config.yaml
hidden_size: 160
d_shared_expert: 64
routed_scale: 2.45
init_std_router: 0.0382
num_attention_heads: 10
rope_fraction: 1.0
qk_norm: true
attn_scale: 0.177
tie_word_embeddings: false
init: "uniform"
lr_head: 0.0086
max_seq_len: 1024
max_steps: 6267
Below are experts of layer 5 (counted from 0) of a mixture-of-experts language model. Rows are named router (the router's row for the expert), up (a neuron's input weights, with its number), down (a neuron's output weights, with its number) and show model dimensions 0-159. Each number is 500 + 40 x the weight over its row's rms, rounded and kept within 0 to 999. Numbers have three digits each.
After each expert's rows: "comes before" lists some tokens at least twice as common just after its tokens as in all text; "mostly gets" lists some tokens that are sent to it at least half of the time. This comes from a sample of Wikipedia text that the model never trained on. Tokens count by the router's weight.

# expert 3
router:541510506479490515462454436492515531477457448485511538509431500522556514500543529509535603500501491483485519483461506486541512502606484476494507501513533486477462439521515530496453518470549539510445507466526461540514541528612500527490538417517514592590468468523462485516573530569555466506468554495491444513511538509484478425499575604504551515552500452448448448455553533451503529492499543555512485500480484462447491506570503508439536512463563558470511525501456553508492470635510517
up0:513487520458447513489461490445531467545510524546461454545459488523499571494474492486549513481471504534570575448493490483511478477516493439478473514493507469530476518443460492620571525543502558532464539505446459533425504467473493584465491586492494518488538554503465560532514559480488524523515445552500489497468423561451465515540459443479470470485461482457506491487519559488426464570443517504521544560464548477539527512561496508550512442479433491550555586589535476425548477460567530
down0:477411503469509504539508440448408462497480494452448484495480526525502502484478480474568566500489527507534563483501502549519471490460440494531594490534549521549510495478517494505489532479514476552497394544509499477509495528487481540500512464498470461457560459495526496502516518516540483446548497542499510481519444545536527487451565536418457464500571496528471521460461538476565498544525466480523502453499480492431465545522427557453552465561520608597492465521404503568464520370546498
comes before: ",", " |", ".", " (", " and", ")"
mostly gets: "sa", " States", "ina", "ex", " Australia", " 2016"

# expert 22
router:484510489514505529527439385498485503511459498497486504564501553521476531493496489599522528482481534474546522461478419484499572479516556561503488524467457464540492567560486472469511543557531512573479499519554476536549494493465475487508470519521474559508494486471446425485500469564511437515467493508537400531503478496473447389493512552517473532548480527453418512483510516489422609395547508386518513479485504475503444536499482510513485543529508486502555548537503479487474415438493553
up0:540488509481497490463531496498470548560391478592519466435464449493484500501503405535457507533399504478561550482543441552507515529518506503455469542477449423445537496520516557512543500456486508459546494472568540532546426497466466494532525490575560547482560497536549541540559555586504492510455493526565468495465455482482554472480419541522452501527476507492519498462482493482442529383432477484479502474472505516562402507532455533474506417503534513477487504512498511468459494526475502
down0:548515473527524547575558517474523576460481542519550467470505500485424467563502531519449566482507542531502485475487501456487551584424507519559469526504463469504504498465523531466525499498490481511493477530434555668488457457439562437534438491560503509463431494482506501501500526448464431508449549506460443510509511488541539466475514530569506532528500575500526511538393529455540476576472457450507495512491441510566436545491498490460460480546489474465555552538464535513506502514534532
comes before: " the", " 19", " a", " 18", "c", "dependent"
mostly gets: " in", " from", " In", "in", " for", "id"

# expert 41
router:520463512453489522477475379486581468494501521515521500493451407558495529490479457589501499490506501495497453461533506494583603472545557505466538475509435463524494489538501536529469557525575492404516511540491531499529506491482452429555444554534489571519539483504519511478538600536479533485505498447467517572519471530498486463555488535551440441490476466472459419484487502480455533500550497481490533391441541511500497486508531440418535495477468525470537476467488433554550504508465466
up0:447477431493548521510479501496401526519562464503466453509462493452426567481442573513516481518505532479405596488485487498484556542526519563546544474494509487574503485538450570516507592503519529449486518486481472492475461478497443496443525463553520473541595561468499485466464463569491470553480466533520571509547493501515470534529475506485486468535566532492481470492428500465503581520508542475498561460457501499585481522514552493421468494454537473497518469598463470452520468580526514
down0:482588489522476442558539495519560495454496483515464527490488490517461605457484466544467512452431515530480499521486452472460531523468532426559519472448563509595518523536562488529498545503525525545466520437495456545453361468443499556492508486495544517508478505490433443516464502525551461516491475536520412469519498453474534507446520515509492507478548509495486538504484547598520459435413459518525497461506473562530559609525504518497487476573484478456481458505529509501548542475580491
comes before: "\n", " ", " 0", " 1", " 2", " 3"
mostly gets: " |", ":", "====", ");", ";", "==="

# expert 70
router:478440525434431515527492563480464539512472530445526520538427472501533495456441490579492579475466553453507461498455470482547590487472462523496404493478406490490461529504468459537502533412555497498426485508523533490546511550496471474535471496497523558478476488520490448525543508492445505545490490424485521554531502527439475528552508485436439449535479507468461540489467533517523560483499567542498493435418519490515521517521510523359533474507521470518519495497447593490466562481496569
up0:518464488532512482477502564602539468535431496488502487559487450444516463513518494546491459440523490432544540525469499470515508393421521547528471484537502482472498457576590384497481488502497525462506504564511571465512513497461489548541494465538478493476478578462539516457577482585487566515519506446515531535575438495512481575533524549519519539578502506465436556477519533501455452507512505500494491554512502482554475487608482481460460494495459434568515461490517470546544527511511541
down0:476441527549493492481506528544495557550465437462441566446534506522497448510454476467428556501447462533432508494460545491484550534510566385494540519528505475530463479492475479479558511518468545487519522480506430441512534484470527421472549499537480450567509500560466483510466465518443475491493451468469555506489544433438466500499465515505497632532503494561530456560485547549512504491583507544536495522483466463488521520421501503460579468495453482473590445495445492484463582507559502
comes before: "\n", " The", " In", " He", " It", "5"
mostly gets: ".", " \"", "/", "\"", "il", ")."

# expert 15
router:519502507484462484482478504509543487531513509449482429484515532546491568484463534570544515410513483484582504425490469466556532416519547449485498566459415466489447500502511499523478538525485569530509471483554426570553565517504445471549517578547455523476475493425477473504514561483497541525496520481482481493508522506488455467527556535460493488530470537497490531488447508430499526445501490439470505497525474533489498512469524424454500626502489482468526613532433588602540537477495509
up0:558435561520493479482471501464500495526574556441479513468477533464612555447540515536465500542511432482566527511465485463520456499468518450496467493464487531502501542547531480465547471518543507505516472511513462560547552463453518554510563490403458574455533501556398509545500509470452539531472455501496488468472507458459520531446481491403492510600442550521479469445558497510474426517602421485481493492468516458530514517495518534502522563464561418475493522525504509501521579500497507
down0:494446505515482510601506513566537554466472494441481498513453463497462488515550430451453463456517525463492495535474570467500491550489507493485560539593553469498513427474430502477491532540485493532476499520478480529453491503513431500483449542583496496496467511520446470492486475530549523482479459458437504606482578482546460496518479479519502523431488546464433459525486507473503570627486577457527502511569470582530518521462455480379479439486531484511534525458518494439498543528521462
comes before: " the", " a", " his", " an", " 19", " their"
mostly gets: " with", " from", " for", " in", " by", " In"

# expert 57
router:500525501464544455420502520460525531510504543507471515494473516482489452468440496553443593376489555488509528542488469455507505505495532449454496434448522517451485500460506538554480512450565520432503479486553466427544517567525484494536495443420425498529461491538537498503506534551472502516479510513427427529486508566457512495512572519523437475473435483510539513473586464422478557396556503432439532520464491486444514523557540494445520546464495483499467461487453478534446527449510495
up0:523575474531549543471552517486541501506529457521387447472506492494546528487432514500469463466557446490563493560520493450503468455502501520523543427474524531504454482508529487446447459568515545417456511561520526486443525500529478381454549504522491512523526578542476501477571549481538481519468572567573522520486500521523479522496481492435598509480510491446497494406465484521468437521564537526517551521532526577472487504489491481496389454530521558458475480537524467545483524474512521
down0:467458507561485516476531531489484517512531458473463496473387473486559486520488498550506567483570438533486461569466591494504463459491488519495562534430554469494446514468458474485428461470517576457477586526572506489548509489572535391449504528524446485512470523504547492510518465400563530475534463466491517486480460439488558488577462487510565486497520478500503582586468476481486479544520570542538475493536432472468560490505548441462468514506487545487493422520484486520520492465505517
comes before: "|", "-", "\n", "==", "The", "==="
mostly gets: "\n", " that", " so", " which", ").", " had"

# expert 25
router:499456486484527510409515489451499529513510509459511424495489418546488521451484537546572499430484475464478612473444451521495525476500527493506516475440453462483446587498533471510501519495491550512480495447503474571492552547524427508562450530513529514562552495488549439510547552513441450492515525506504518468453481515447446514571452600492528496496494493474546477495439516415475566506465503459462534458409490489465480490560499434452511531400530522515529513554455532559530560501540529
up0:449422501466491435441491531518513464546482521496501552473533428566486537424525452525519482485455518428485541564523511461463439445526553441494372475518458470578527509491562496432502510571430464485486487442500473495514512568480527502538523522499526524598549459462498502519507537504508434506533480508443490539496470497480545518575459522528459473566481559537486534436549555473506479492495507504487530588507473540486485478497570487536502511486425523483607490511542520533451490558561530
down0:592559521523470491530593540519473484468503492445483489547448513503464552567502512500515451507549492535536498533542532542503525478531487503448513552522501441444522490472544511499545539427515478446546608513520492521491494485480519523456551509535440452432464543503485470543464520479542494511499474552509529506523531513593531434478533566491491410419498474480532506559446527556546554479501490513521492390535465520516473460434474413521485582475526454450441435454528447460542494547460472
comes before: " the", " a", " well", " an", " his", "=="
mostly gets: " as", " with", " on", " by", " but", " after"

# expert 61
router:441510503527496490454462462392523528438466467508463484560487480486424564466513482441465488474513465437577534397491481524545581484492501537447465462516470517510457476519527534509498565444466548508516525480512563541526502535570497455527485554518509531454511418542601487412496567523534515538492493475547524492529453551562477470559548518453545544496496524478497446443555497463527477432521551490464498524515499471451527500452516526486536562507455495463525516534434518532426489437424480
up0:440470452464487483517523489461514525496558517493590476554456443534447527509507523492540489515540474456478558508513509481503526513486522437453449459522516502457487429589462433497510564415573583556425494510476433559497451521538552488527557532522518542544490477508468510493527525470539481418481457473568506494413509511531484512530455490419535546471505477482458428506548482523554467419494454533517451463465530502456495489461596464482525555477464434477453543533439483509531445482448462
down0:452484445438489459519452579531476527521478453462494525488496551529471528525559469507461541473626531528480455573529568399503464492480505444486476520478507491562505473529453584531509469527487505467449492476547498471497549558464492540505512490456455532424494489464447512469527521519482508490441434491474495561497537453517492493498554545550469558458524575500535521439537494510469494476531543512491492583441567448444548506482543413528427518464455429574453540525504520535484471475520570
comes before: "s", "mon", " of", "mit", "ed", "t"
mostly gets: " de", " Re", " con", "com", " part", " Me"

# expert 12
router:462512534513479511452485416496533480463437388504501485506451547550472585499544504559498523496511511508427451530534497475523456492590480569451534597507498507557478443566521527542488542414547572470472471542505502583505495495599505501508481474522467522509485446484435501466521533554476472536496505489519465514495424489473425515557580570507466510496536502505514415505470502450482549498577471501492538521438486509509520555533505502454498512442536557483488468494500484453438499552483591
up0:529499489426514512446521478544489511499479467499533487434465465475435514430531552433480523478507515448535513441530480495536505530458581511459565512472459575592489393557513431513516543444525476540473521555465525505577499441528496470510530472554512451538572512420550533554479519515491518520538505455543460543497486495570509553538488447564467439518542487476538433420426527467567462486452509467517526484449547512498521520499543470512562463503462500481485507473490411472462540500498579
down0:562442459542478559445531518559525461463562561520567456463523548448418456447500505544470473434468476545461553420478496604553436503535472508530510505499454490537455483454501555465487469462469510460532493469523467526518479601537594484537604485491494438501500496544435535529565530454494467492523492470441452461441476515459480504524490487534474435544479483526461458473473491526481531506501449527598513404531477488479492523513527543554469525498529542500536480495469483511478507438464459
comes before: " |", ",", "\n", " (", " and", "'"
mostly gets: ")", " Ne", " France", "]", "mark", " China"

# expert 33
router:494467487508492505481428532525434546498449470472478455510466591500477611500459468555467521479474453472514542479450467511545571509473498500475447407519441486467477496491521461495529482513529527503431503506533511489527559532547472486509477541493478584493486502461557436505481544505444517540506483381419456626481500511483466500518534504497496442512477524488554531470442485485478566537590504537500509476490538507503507532560536554460493478426510454496502494455447571639522519501516500
up0:469507452521495521552520481590487527439473500488472517494477484541494460519493523529434503549446491537491505528482502472431479499475502501516431514472521477473499479479485503548496378504517525547489527500613565474514567499456562486547491437472430517458583480554526573459474477440520503510469442483483452458492514484506522514486542499526531481420449526542508479449454500407398488499446510540445430493514542445467518465472470464576481482518507547490522487425449526433507564466443591
down0:544451511599538457564614504560543492579517540482416473588543402517486552460504495488538473473471481444474457505488498527475498541515523490495530493514462452512558438537502562509452479449523564494528432483530484490511417431462530508533488488570453436451482508544551531500518511504477536452525485559426554475430457516542519509532461463495475491441574512546496520509510549565437546489531441446521537453538508490451485485484522464543521494561462543482492472508478466466529467467484532
comes before: " the", " The", "\n", " ", " In", " a"
mostly gets: " and", " –", "),", " but", ").", " &"

# expert 16
router:476451520502487511551458510517452477524469542528495437450513460504535454485403533457480496468429543460439488534471494489504534520549536551454489491486447452542457558543476563545467516442497529414500532475484463466522578550545456492491483453442430539497470455534500543445561495516473558509442533495418560520451522507443430473483525512441461483542476498446518418489524500511490544473436513570498585455487566511492431558531533504515481564549539533498542503570454447466507467552479527
up1:461462476454473521422456533470528484486557490476522479499536436503534497523441541535435462412494460511567482546515503506441556437560477528540450474491483504523520458540544533514545411491526515551503529540540460482581545474465502565392533505400501469504550458451456464496489504460560480479486501477508567460526486507469415582491520540515466518519452530432425550491481554562530512479478476522486501467526528449517549479508548507558465556454555541447557481477531523450542503463477549
down1:471470451465512439522533517493510553500506497517484511489505549515570483538459469467522485473440505512520391534478520487509498452471522526476474491459542551517450504450491532536527500466537459575441537532553425391497470526522515491480460490403593485519508532511478582516452435517511528474478541554508505440531503483444472491491531404568544468540468513501469571552552488499442464537497505466479522476506498415543522511518590545490528512427451575483552534515542527464446456484428437
comes before: ",", " |", ".", ")", ":", "–19"
mostly gets: " 2014", " 2011", " 2015", "\"", " 2019", " 2013"